Below are experts of layer 7 (counted from 0) of a mixture-of-experts language model. Rows are named down (a neuron's output weights, with its number) and show model dimensions 0-159. Each number is 128 + 32 x the weight over its row's rms, rounded and kept within 0 to 255. Numbers have three digits each.
Before each expert's rows: a language model's description of what the expert responds to. This comes from a sample of Wikipedia text that the model never trained on.

# expert 48
It responds to: Sentence-ending periods
down1:171090127111161157156147093127109154133055148109166168146066183156103165142154152129133075153093120124145081117145140146101199148152179132116128116150090148162128193090067131128107117124129105127168130157136066165113165198157139110133187142163072170111107111115140115172144097140147127092115117098157113168095110158126181132204063135141098072104176127165082150101114094128156113171140075128148098137156143059180161134172157168105155113159084163137160170117107099133137184177088143
down2:101116143099143107163106114187155102102164053112113138122081130115155145121155114111195104078107134098195124094164147075110107095139161124152118154143161093081134148065088065148118145094125121138130205118107100102118149090146111087151148091144078191123083162115140117104104147134138084172081135174108126150119177183059132120141099185115148134098149099122106126154085129134135131153056062128145099124108117158132135192187177114058128169164101114184076134092142174126151138117075105
down3:073138134077113082137011178194180096138106162114179148106131133133110152122108208145136125100171120124110083113140149181125119124103173181092144128148149098130149104144166183134181096118049130123121095182076133128132173124134168117105157125122119142157146120069138113074134106053157137175156121082155112166139133072100151101088132134099147121130121114125139125171115149096116122088094133178094107170140137111091133204142120126113131095167119090076103089129126119191128156053117153
down4:196086153122095097120118131079141191135081146100201171120148122115154066141139149197100151137144108102146102137150148122168109078106148135140164103177183142187147137167138170155101143113066111166157124122141105099104108140116165139086124151104151102080110189144192125112138197148121100162136166161166131123138072086138143162189156121092130098094155167182164083077128097143068131099125109097132144059129162081152166131175059155173097115085121114121090131158130108111122136114139186
down5:126061157159143146080149151112117104119146142133180065110115111129182201102150154143163128142134145048210131137165079161117101091142101131092148182118084077142100150115100088163138137148093113134086142117107149186107142127100018138114163153147133147115138145092145166153153104110117172184173123140160110157057127107125159057115140121097148122142083096147111149102099110149136143078120079068115141043189113139104116113139118154121166071111170142155151093125140172144138168115126167
down6:119102116107102158121125172110113124172192128092160161134182174116089065161075194113104125170085133095105106184106123132160113111177090083169103137105130151122120110066150136133145158146166105128092129112114121160175169097083092065157065137102135113171135093150144139107124138102128126146122127179134138143170075151110058123155118146170128100093089056184140134146065085140119096145138101107145168129101109152127085118078157117123163128174131120067107145191115122092199085111211151
down7:121125130139177115115154110114135194128120156186121132140173108065113097143149135148068109122182168142194185138153038119169127111124097167161112129117147098107079127137102083107126092133113175191146096108125106144093154118115090144122123130114088144139107142123094166101084192166132151108126134163131084144125064112154078196172146155133119139128098156116145094111154147144066117156110185069197130129124111104085090151079139054057136169141146085156142098166145121186193153131100125
down8:148112112140105128141152108111156113145171143112112080112081082133136165149147043127103100198192093130150096172083142130179091118174100140111116190187084095116142076206180198122116158091064161189151098172122095109123153108090185134121136160076151133157112125094133138179127120139110167137099092118141168103146109142160177076123184157092124170117076069150185117175118131134121158132181127132147144149118140123103084098113137159133083113132151040151114091129120142099116119128111116
down9:170118106137157126127149204136154206129092144122088114111090158119072153115103072122160098152120114095219106121118119111145130171186113141117134156083086071112099074140135141140101118141097187156149127138120076172162173085083179105083103146124084113154109121130166184058070183108143189158129110136105092138135134141128151131136106125088097187104155144117098099148132092057094097104162140133111142157169205138136110130095110081078068122152192130110099147116176138130129137119100140
down10:110186109141179196137093096119148132143118126163116097070115090141150093146110145105114145139119110130131127092086087111128102124110082152076142130108080134109160067147121175127131099120149119102191137105152131139186150110079121148204065133091120148137151057140104121130142105159106106124186153105128147101139131176141126117170115149136153166103118133160143061107146109159124092124163104000102113104162176154137058103094146098143137025156128119124209134073148169110129120118140134
down11:158076155100117195140092142116153157158093109149112094142137156118144143134167132096088160128112153124129109124165147132179136051079141172120114119190167110120150118110100137153146171132119120187057098090103116126080143124085133123097149057043145162173126132073123125160150140123142079072097136118148093139113124108077061119138038096135182096076105076190086121124093129130129112146163159113146175160158138138161124118080135127094135068121115090089111139119143075185149174091175132
down12:183095140166119106166151113145135119061154172064162156145200092143097159136139137042107164123161177106134133116101202116087116191079161112119129120085127106142203160189168158123132097095148139110085048078102085151124089094172137159126164066147126125142098147136129089137144159172164108074125089107094144095125167131106203130102127152142126129144137093165076089166193133142169177143125121133122149112146129186114134106124133168165123156144151118130148085114159093167101146108151100
down13:103128122095137140068200167140087067141100116156180117155155093189121143146088115168151146167137107162160150130143112131146131106152100085127155114146125105134129135159207128205088039119120100169149161122079098087149146183114141108160127122097127107140109120116194076165141089133087099103135201117090173149158119168086171112140090119173189122139104097139106120082110136112126118109183160130186113126133146056086161174115163137195123166163123134101090169124154134091145070147127114

# expert 11
It responds to: Place-name word endings
down1:074161106137098150128134137125143119112140200151128162110112115109114110062162130127140106134087110122127152156085141125113068164120126158108085168112176147168120102088153176152095180037148082087096107060111092104107198154073110117147126100196103142090164125122156088140086143080145060139040088162142145094122218105155173180122123109087103139118136162136162158139140150126133160157091145113142120175185089076105113154106097082098161105126147111174083149135146135146140148134106131
down2:159107084128125129146160074162087141181116121108128137119087149165153132122161126215137110128110124172108119055132097130158108108180123063122147080187087152086147146169175171147094127176133147102109088156078130121124178103114103168124096122150102068121150142180127141109136115103167166169083176169160072166081116117148112162106132092092240132118114139099140114156133160160103160128146096124149115146120155171186115066113147143136065142102159141133160106083122136111118216108084141
down3:140132133182104100055116168130100130120059080165154143163122113157143077114120128157158152055106130129160154160085103140116167169109166118107158144117117107140111088173127151114098147097131151157079092180121123104063121168103099106129134069122177134188167119201166116122159188140139172105129092066144179077130150121144128115104229102187178104112182156097094142135092120132141040119165100161126140144113130154139103180140135145084137097121130105131139123104175116119090101117184090
down4:141104101068104105184146094146056076150178078148149116185130142152128179148133189104136132174133132151102131152130129104117084176186097126169178192139172113084205148176125111103117140072173132120125099162109163091098106051157096138152100164099154113163091106142059141151163117099140100096151154129170165173142222125145145173154121115093129124105113135164146102140105088085133127149081065059143109183150119113144130097137166104094159120094130140108124098166148145118118119127104140
down5:141108160151124138144133106153123097093057152118159147146137118180119124115107094125107174165089116132110095148132068080176102126159118169182150063109123137168126166118174136118171138097125105087070125106137150143138131204094123083141092134136091125089092225139157139099139177110131084105131142168058095167158078209101153143118133087120133141150170141184141132175122134092136147165107159048102091135101123134198133067156160184096065171108137134111103125094153113130126144182143129
down6:098086156146159028145194103181124178136066117113098134072092111092092106117140157054116134140095136133161162160147105078079158092160078178088172159168092098111142115112135073099075159133123104127102185101130155149140175070130117158110112095139187140152077109094139166067096093087089079122152139127102087145107131147191154115142111117167139109096111069128172140135155115086133129164151101129139123117110180150144177125145089135118153092125146145201111138186154154141094126136140127
down7:110129122165141183141109153167135148166128144107152099098160133143056175094118137104137062129143156183168160155076131096073187191084164113095091082104119156129080128146127165137114123091184129165116127127175115106062123087183103175115123143155113096102109207122081124133177166073135117074112198047117189161125170146144140146138119094172165111162143168082181098130107123163133100118140145093137105140162105133138096137132095101126095197120120106163100095155133138128092149132131182
down8:133094155106115120178177168097157128107124133142101137167111094092133167141114158072140098096095135093169150190118153140063149145086134104214143160160087129178189182094153093129140151083097113106130128112161083152105162113147113148149128161138069188188148087215171155094196189107132141115132134073143104089119124123157115130141198150121123139126080070091122176110217135150084118111116091132115099129127135163125141144142095096143121128118163053130153152142155134191124139146127134
down9:169133126169133135072162164096101139092155115125169110186139127092147115182120178086055130082226127142150108122115119122148064076068141160141158096079154119139124105100135162117128166134134116130164185101126192172159189074138151126159121108092106146117086081167118130097108119141145087080137117127095071174125159114133139060114110139160106148157088129150124108107076141129097180146140142121111133148092169114168181120138126150100156069085173092130111174190183129100160139141133060
down10:094118086081115108134124147073087150085140133158149116144162147113126088061130140143113118119178104160140136173111124059110122131153140098059135076170174178125173147163080143117123157120207189138179162177097172103169128070131185147138173164132152122163124170154159114055135165145126169132129108144099173125115118127183069151147128144106119135085125169120130159157163085138110109122164149080143116177063160127107135141139170101094164138149193107068131125077108100171198129124112152
down11:192136109082108167162120101130077138139121110113109115115051154113163163123094123130184140144108195120163161129130110134129126171087143122082124034177113169112139113136153117075089139184106176115122153104146102114196082102125170152110104090116147108101080137084096089099093132144174133119107206116075104077104155150105107185130118098115101180090142125158163100063124129157139185092136079128093178076130167087139140137147120120163105153093161191139115156143127089151160113200115143
down12:178196143095117149045132105047139122165167105100104215151095161204170133128077130145140131144113104177154092137189124083097177081072095140132135183124135165164151103131132124132182104113131152181131143089092123116161130084127161170151097134133062089130097148126118113119103102124158138104115180095081147105119096122098171111094123104108133169124124161124093155166167112122091106140214106056120141154141105174168110138140133175123176109082119120078123153147133113158142084136121082
down13:154105113124167139057109135122167136171106098157172075128138147134129139129126162153132127142093093122100136095135114090137118131160115125147148135125203161163112180125120097144119079198143050232140120145162075130128138138166176087063140065130094151110155177146144110067145100163139131137123150110170132145139119217065071106212107125184142106138163167111110083115129116155142088093224170175094159173141132118137123135152129131156150153109090127104129133166161126102148112148127140

# expert 57
It responds to: Past participle endings
down3:102071099184121096137124144161120119152156088106082065040126121180162139126129168132137127096125139120108150116081156180121118150125106090125124169153106151105064155207121138134159176201107070118164156135113138123106114138145110190110156112157117129131072145155103097141101117132123179089147158083202149132129149124082143118135095162100118169163155133143118128099149111091079173153099148087097117110108104114064138198178120101147059068092125101180065092173108160128138152177137151
down4:165112106100160154096150140201157046112080146169143119136116133124169100147115078074139133072114096103095159115128092071128153165099110165098124123148100094102095125165078159141103108101127133116209172141143136093162143063099163132089100185136165092149153085111155173103167204179116102128141174159153156130149127124196169148126093138149110158121118187134080153131122111099175128111155091107053198168156202078100086136161119095121139117143110102113127142130107094157130120101103127
down5:141125146070104125117067126128139103146081092147071116165165119170066132200089061099103127146058155108125127141115119000125095160132167117173116122100123186106152188103139068142128069134135141134142151144114125138167107114127123141097168139132166151125129102122146081144156111145174138117142191186138116120146107116082099149134187078170150128141118095136169108111143167110083129127118153115118100109150162166103117081138211156171147137140129124137086107171115083177155119078178112
down6:089147169137086135115165107107142125169118135150091089097136090169160139153120144143184102164116111086090080157174171169149145156124178194204128174063105117111108133095079124144148121161086159151135097108076163121078129113174154161142081097113125119115113141131174103132077159122130116098087085168155106164153129062134129104102123129134104129120103171072112162083095127113094155148172144167082106140167163128098176144043176135157149168110178176174123096158159079153134149089167183
down7:149119083161096150122085125130152134141117107137127162138124142161060117077076118128127064161148172186122137162110123163091125122162102164141137095136184146099145103068098122123194115147099106050156108137070167139135140134139117123113069155102052128086095076163111096112193135107124127156120161112122088089144149180196122148088098119124136140138144116184115139166114161136119118091096130209120126153095134199118186136141157122162119119104123105083173176037123113121128102200172161
down8:125143077160051145118164147105143150167146140152185169122117163180122092191103139111109150128099175166141118086133107122065170129182131142079077102162092155118117125085093140125163153108089076094123168097140112156082121144120125142089125106074105123113148094081144129094151094089071066146133152090127078177192129169135115102136091111090077107224054048080131139142142109176149133128116160093131154131153127120102141093173166118154167124113082093114134135061114128138142136140113140
down9:176110100165187123137099134143113144071102110103168103162083105114091031079062149105088175119159097183079165152054102165171104104149092171078128091179116154143134070070163091093153149118085173141096143120178112120110124130092111141131150116116153145136212108115102096072104140148155153137109166145078116129143130091173183115096083067109140096103147127103147161150159164105065097124151148134151113115139111127118111092149130116126130097113114127084108110177091113107179076126135163
down10:127138052168140103180113072101137147094091100087150182142087152174094116093192074183098130156158183134158114120142140101124109169176125164122183158086112125144124111105156116123094120179094145152148134105157106093138071159207121152100127157125112128160107098117117134108114102095089043159177093152130075079146130162167091140051110088107167068172149188116177108146161127134140067112154162126132113084105096181117127158105131105129111179136140158177146126145131175152120148097137137
down11:076058188158159132107165123102130133152154138147179063137124092174114141148131110180110127093128092063165139129115174129101114095168129141070121146132083132108157113111111131182106112125135125157164091125133163145085144197112135081111153133143143150114147119166174094111071157164045140166049113144144132132166158157128108146094139154075118160120162142080087133082081109098080120061147095175127141067119050119148142101121132157119143097121144142167128108221114185180133133111158130
down12:116156087131081153175072078107115121177146115120136118150132134196067153134137139112148131119105167147133095138159136082176120183111122146151134106096103099061138110115112137104181095087143112096064141148154111166211147151107132202111121153106185114080067095123153069107099169094125111131091141091126102119167101137124127109068182163000135110120104155146072093138127112125090071160103159155111089162105091147130113100131149139101153098069133128156142117164166101146120095157154121
down13:144152130101143092128091186169100147162189127167125089111112176100151205124132054148125104085125077078129127165114090090127112165124174107108145115158176132138162117163112115100082133095149158169111097132136161149069198140106168141110190111128117148130107136109090120126094119144113121122121169175185092144118152163153142165118154174144186161098131128114127134179131115160112119140077151027093114094142074148132054116058158115120127141123099032153137067140109147123154139136157169
down14:084121145101096112059159137139126076128122142116130133124075088077071130164119134115142079204121191100143203109102119160167179109169092206114129135122130128157147116131157109117117146109174146099175088128121118162102106151075089114107135126145161224136106189142123136155140074159156108094105100079188163112181108139123137112175127107095141149102053167137086063099134104134118150114099159044108102036134078105108121123091093115110118130138096135147112157135103110146134107145142128
down15:159136123146189108157137102185061107086118152087140114128128140104172126118153160161065125158165106089125183074122148120117078135158111108118125108134111125118140099170168134124083103060164097125148154120190089138140114147096100106134091170088121114083065077092068129067057125154087149132110158145099158144156080129127141160171128095154138140151132151134102111173175187063147192155177159077184080138143130167084092197195126149092112138123162137127099145102125101151111133152107158

# expert 58
It responds to: Sports match results
down0:101085134143168133074206133158191132147134089130106095092181122188137106065075156170143102146094119089125144138110140216140165091102102064133157165067132101151101147103177120123124146116087177112181168126158152118130133140128111151071222153108148157141182193110156115127127128152101059105067106126184155150146094122153154110080142132141192161127127098103077144148135138119136155095134175115087126140104154171131057115151121120102114154144080158121153107155128119122099172156130143
down1:122174048117113151092192145108128195101105129077135129156128137158098146077130201128162126181172169096054098176152137161083155087117182154097129137115123164138108129102123154133150072107172105106096114118076111088150110151118219151094109081108117053171172065139123083121151115151093088155095144088137122127110113122114072107109109159149144126165163178093173134112166175134140144141156103125170098115129108107120138150120063077099140099110147129149107140039121123131128089133120095
down2:070093115080139164128165153141145102136134113171114114130145093096043132120086127137194081111150148089117035132088143153129123163099050087148150210115157085102104112158132143137140137129130148146113127136138107154135106127118124141140166105175131203146175109050109134178114139149151131080108106113144121183148138161189094154151167156195130077070107208123174157135098127157098140106145114060121143129137119151126089174161160142104150123143111128171128112168166115139150132100056174
down3:120093114147172117120178127065151178108127083107180158158114086131145137168092115140045153170088084109126065169051119178069100171165118087074100158145082125145082112116102137160109105164096218133083103078135191154151144143097105147141167096106092132139111100113140110165161096156087108128120093110144099172117111128166180086094077154159174141117142163178126159104121129150110127069135174135101134120124157166116110173163179125123099151144156148124141099119093090096127191138116119
down4:132125142144145112151174161124085088140130112100123129135140123129163164100215152127174151153138155165123107102132140115065097116207101097150129147136130129106155118111028110115146115058103120106121150127094143154139098108097123173102131134071135186162192082163099142098085180127112128098110122113130116078117144118161176145125115109132093213124131144091140121173091107136114154078098150101097192133141145165141093053104146116207126137158167166042139148175170142126135107129060080
down5:141047182114121073139164171099133136134145091123172135150127105153142150082084109092146125129136105092115161121055176186052181101117122105149075069122157162076129180108152159165167138165099122134111104139154161081124034122184119133120134104125130092110117100159087143190146148120174134158088110076165147091140172145126196130100115151161114100130119099130080097095123135102155170125102088130164095159197124126123122176129105144112105150084174140150096118117146170166094135088094184
down6:168094113220120161125140073131155154095059136124152134146130090133163096099131121142062154160115124141157093117133163122069108131123080148086077122116082089096144116162123112091057142129134192099140063163085142078143092130103175158102160111089078148130121090085153134085147102158095123125093092073102159107157071098103117140137090148074119143145130146153125162114150055148109149178164114170094169105177183179065147114114204120125110114122138166137140149165119152098114083155124102
down7:130176149142140144064169112120139144136170131123120180095078161154153168107101133100137115103076166057112114080186130121136136135125116098102201160138104112113116131112179116101147118158123068113052070138110146156117195116103139110122215136073095129168075114078156130112121104141123086133126106072151193174077180106164092151110103154110163143089168146161088179127127133188143109094124137147126157052120085130102145147148121184168114127103151139164174140096109133113090193117131098
down8:112153155135060114146138058151109147153151142192177093141106044195083132143158141109142099100126119076121120128144147146150139171125105141137127068123124124090136113070180103125146150110150099139142081148108070132112115134177116151137154071168103121086112059076147098123163132122164126186133146157157138085106114193126157161169152104139161115179088174167206069095112148139093101118191109115155132105156127100152138134124124108094164129075104140182176107112083157077173134110092071
down9:143127195121175077147144136142107118165111077140129140071117094094134119181141193082132117143093166043198074149094134089126147149116146127149155172146136133156206133128093166207125140134112170130120147069166104122132162176103071128120063143138141126169110149200153115154139144128145126157095130158076133146146181098127106106124108098107112165139125112012072106148127119146091162151104111149112082049102137129111128140125081064127120134137171135124089156127108093112128164142151112
down10:062121130080173111056112074142103025158103099124075124167078041132141099108163107164132136119137151138105150101131135180083146160136198167145127053118149118177122194115117140142150123148135110137203089146131100116109102120108132192115118126111135117104068143110090179116175172158117116126125067154118141146134184126130051152105149170062163159113097162134164176142117116102092133109172166112148086105123095172119144106121120109131136117150132162110134091167100087121111113105117078
down11:119091135087101129108166150081129128122107146129093091110151123180175106160115113123137128148178111183152188135111097137174197134130121183108113158086162152144095112160100124111126173122078144135137077146126086114168078157088079096159165119152112176101109141124107130081128175145109112180126199138109161102175073157099155102208140149232044098178190128126102085095078110139112119134126192124107121087094140133161113137161139157127136125122176181117142182099111128116148077134124138
down12:045097100147171095166132117154087117145180128184147150174062139159179203111172145167132097138104124085096197146138123122093090124111103123066097124123110131114167172172142147129190154142112170134140121059098139139145123062156080107104078093156161103209181078123112109135106144101104107162056117133127139160122158135163102149172093122129129123116084163084193109123148106137175126090135102162129120132130097201112140109125142144109153137084152102153102123130102131166147176092080089

# expert 22
It responds to: National and political adjectives
down0:099156087155138154158156124151117196114150156164132087095167085145125127117124139140152074142196167126106171099142112165181119102151125155194094155105167148160118125088106124128135133110135111080091142135127148074096121144171155115162109040141106140085178130186158104112112094166122144142148095149117162137089109181142139056231150143087180103113149126064142106139133126114145152106114049045152126135132107086117068108107165147142127134102071105125136165137119159120103192083093167
down1:148102063102136130190130158118122094144146138103114154121140156078156116110164142177186081193098176144133208147144150092096167126142088113098137167089101075139130120126168121153144094121141099137073128115104096163216078112105110081186112128117177099183147127137114115110137122109121144134126178090063148140160126168185114074150152174155113145166142157131146131114099152176116094143109131116076139185104127143096088141112126085135026155113112147090145092085141149110192191125090125
down2:138084090102194121181126114160112114156120130110113097183095125147090102106146133096185133184156097178135147112140135137138102082156087169141151136205138132105138122144076109169109091070183138088119119142084110149120162107125129102141106170126132140105130137144184131146151069129144128051108124125201127091164124173125132195144066150084118107136087196090148171137097163197091155133145128164164123188157111155080110097123052171150108144105186122156088112114098102129190138093142159
down3:142079167133156134116080097127122141112150142136127050192066175153192148124072139122120115083116154108069123102129078132151156035148121102075078116104118093160101168130113160090147120114124101136114149106171112127130128096174081104086123132167125159180097076115162126044138151201131123153151069126170148204151144151118123162131126133072154155150093151108141065091162130104110187206087124092099097107126122157163105175125133151104130127153100144119106092131166147125143126144181129
down4:130109120102127154149153154107147163205130164126097094157057131181136119138087147116145143130131123036061123163129112186125115099102134100112112166128194163152107107198091155089128170194068102113142152178103124100115144128102206173104041075139106178133147156140127113165134117142115133081129091121141112106097129127162124121175078178122124124170145096168192105130115111103088147093119161159117105139109140109146100142123137119198148092128137181137173094167131105180186104181120109
down5:124201146083090134186130109165120105123144160187118099108139130140086189104161140058121104148127177169063172139080174138088104094138143121189166181157092137142159190089082068098132072128168147150077117108120120130146171132131136145190125110175120125155136107132185086101130127036130101146138126116141100152111110082128144129115145094095093109121103126135130103096132122099114107140115093102097137127110169169124124136133053155172128103184154202152148125103133150194059098136078135
down6:148126146099139099134107108126142147180145038140151145132122143116190143113129125155105116139088109080156113079102122153117119136117159114129105138143136090103093181119198111093073137158126149098127077136166108150112134115084060154122075152095125148199139073046094159114124144103048162153091133082127122133146073115101155167153151154127166205140106091093101114134099126097144157170124144120153106087063105142146101122166180088150137141150109117107037156172115091168063076136087148
down7:082117168123138113117146170151087098147172165139083099084153130104191075118139091069140090163152155191150152117152153175064126157132171099102133092120138149095126094151157139070118119165168205083157089173163133140143160109096128147115151139160126131143060108094042071131144147137140140103100143118129152078130200113163141131115120086158208094150153150082100107200156146135162152173159092183160085136150085134111109096123105128156111121117131112147108088092135096143176145181154153
down8:138065130164147148131126175158134197154171074214099186094105075179070171132122106111154086156167189063147113163110130156072089132131149100093168152082124110117109174122121136134138108142109106140143145105118160128082122107135090172096083160124117142066127100159176132110118145052105158116166151188121107063166107075159139116106151087122170146128138161107164153133196145124107040123176137161122156095150122145122119144117110113102108110076118127150131097181143150111126182146145089
down9:119120179159085114075169191129055165133131132161099146139140161153127087144106092059057130115117150129094113156087107082164194158098139141164133102109191115016136124135161085129148174117129076119102117154121101138145102089182132163162131136057184130094146171131120118092139119118122120129139158144126142146089118128184164112196115125091163113072135179113191118140165111124168108156159097134098150113149121120109129165152055161097100138128105091147142095085172155163097122151177159
down10:132106110155087135129123182164185122116166150136145118130167115122114115174151141117156161133143147126111174117119077132140105163153097151149074148092080129136120122151093080163160091172148204143164138072079157137095127155092189101126137076061119122120126214114163120171106072135102092149113130090058131140143098069163171120176159139116158139100137144114155096117106172082115135115157160029114164152154122108115072109120140080163128024128179142133116148188138139121126152160124089
down11:140133119112144091105155111143070111195159100165172158093143134125163140129123061132078085127144170141118116118135123111129095178134161148150141135070126143103112097090122195104100136136160153057149107110150137126123101145109150110132095107139155167085141117103105070113081190114083115148144111105138162142144178135116167092109218139127088104109175122181090107109101095171116135135066156199146107088160144124043136113034175112194109152126120101104119101194129102067144132163146090
down12:187117134123088138142197095090124143154138110087108174108151138099136110091155167151094083127109082164128103126175098162122155138123154121184112104173076116179082166062116120138085108134107193166104145152163076169110127119088157168092142158114105190126127156160175082107153092103158131115189179143167099161167161150191140103149103107182104111110109124083123113130078149139129129055089117115118147135118109138203171081099165120094147067080105087124135161137096113153155135171072098

# expert 4
It responds to: Person-role noun endings
down0:141141136123127102137108096110121193112110145095111190055156178135121078139080093169158130122167120127190134086070069164039147100176136111143169152160146097155179123100192153151136142150120139146136126120101134079157090073129103129140100131149064182126181103132179138135159121110113082171177117118079169123127175077164122171125100134113123126132074141126124098140153146070139175121182121139143094124111088152115064137150102162135115159135115083104140070078173119102172058151107120
down1:152106106090173109098088150124171155177130154153117078113099092110148088073153069085110114078078126135170113172110118157078093078145116110076097169162141163132148167148075142118131130078143132112103164140161167091198106121173164135082118187142177108147132134108175138149137186142144118110118149091125127099155177092152093113180062081121075111128101124153114124147122119150135112213113188138079107185108137149089094064148163125103137111141139115146151110206118073141155071120133145
down2:090165060136171082061136143121147157081088134094150103178137113138104114168094145152181167148154178167105114141126151090104087134058073105178126165102097131123157165129135115140131095174134104143077161116115096081110181090156172169139129124137088156103113199173152130107151137142134068150122141092165148205171105092103105105172147136160112112143064125137155172152145097147109110178159167120124098079113135106130153139139184158177106154109187184133168048151108157141136155110130159
down3:115148153152099111110114127126182068098088136084097146175143143102153102130097109148097114093107096073188101182155129148057095087131137146096171176156146126146097140136105103153092111092063087145077144158123183155168133161068051101075111111133103132126177122121122090099083104137133090127072066164105060063131121107125104126160116137154078096156143121083115162191140133127128131109159155104127175140124114162144139060060079101158118144167120126102126108191177104081151140118133135
down4:104135205155117105149120139175095071112202156157175114144174126123102144122140080106091183147175097147069117107162107107122111087122132136171074166136104118070189162173146095196185113081128123114110085111117103104099073086098088077203163098119155133117147159175089109121121139139151163091123089142076160158094077106145125149118170130138158068161151115095085057115138144081138108102125117107103139131184124123152117146170105092074139117151115155076141133102154162117078137101150139
down5:096096190123067131150135174104193130134097164075145144148116126122138116108080175115112097096140142129145110078144122130066187106137085110117125098124133194060149128131092149141149105108062074128139152133113160172135204051125159118115111127145126109141148118170119134096150197099128123122050203194197101149177136068140134115163109155137146084143165118160161131126117106154123142141213109114099164089124111102129109104123180178133165142192095139148156112133137130104165176126141136
down6:112108188141102135110112133150111123164118129187169105128162158096089120138119105086135130112102125106047167130081143160136122141156164127113132144156137137113053080122090069065120086132125156100155156123091109115164127150137097212057116069102132196109141079125141087187089193135146080152096123099130169075099114198164075126135132168160110139152115112110149163159141162106151079113089085163131160083164158148081197134145132076123125178136082099134116137123160116168119167159165134
down7:107116099152167177165162118172156166091098176175139168130158162086094094082108139154108104115100055143112132097162178139114130121088169160117177133127157139089139154093152152091114164169094060194155098176072071154157116156154092126121092128149110108111145155094149181122116104183131119075133132066126068126153113126108173208140123140097144138150122150154125113129156100095160144098143108090083058168117057119103155136116139047104133082081119111140147122116193112155105150135140166
down8:103134065150091142132154103101115135096117126116121096173125081136129104108163141118072143159130127116122078120148106177072140098159137085119137132118097123178110197113116109182199049089061165069111089112082124131144135118161149117205104126076113094118112142125148113088156147137075059137077128138119111091136080109081082167156167162117159151173205175156184133124124135157132141134108147172083150151149126187094159110113100158108085150163168160145166140118088142108075134088113081
down9:196120154163089155143176132168123130144097107087151145110137077115131153146132165138141132151053097129125108101198141134107127052116099142143170109176172106100088109124167171059171134139189123117103182137116084195115116145085082135164123128089163112144134154111152147125158114091079160092173117058105136171152111109142109145093159180082111128159128114100170121093154094141151100135090057102085124119166085101109083182104126104136139149146135070129139120091098026148165128110084143
down10:103108108128194095135127132148174090152118132108175119138088099157132134150094190096143084097145115160071166128048022154085064137125120072137155129138159088139166152140077184091132083086111170099130115108101160085137138184109190138122124129183121128141119105099115089124096074120139134155157136075118157141148087136073132107120125119117095170084169095185155170143119089108091160123074125125159132114090080154096168147122146132179155108158147112137171137188141174119135177184149128
down11:119141128117097164153085127146085131165096117123099071107057138085125139109113144113131128110104106100178127172119143133166162164130101095155137123132133113085117104087096170130126122134100171125148138100103067158093120173123162150073127125073082066101140106057165117098217132098110141162166099149125105206085123143092111059149173160185142082133143182123154136131109125141100115147131141158095128172143152088102119156176117120148167049088130065106126054133152139185062133137133189
down12:117095127063071112096182140163101179115102116136093139152170145171131138143100177079110120107180159117131095064123108104134114154148118146136103121140124142102152168131119153185045149143100110129125088149063154164171040062103154142088090158117142139180109141085107141076138102196156139068119181141104124099119122177107146102136096171120089109167105163076126103155106170183118136130083099091067169154096170115163057083149143148161116108133150109151128171112161098103104108114136142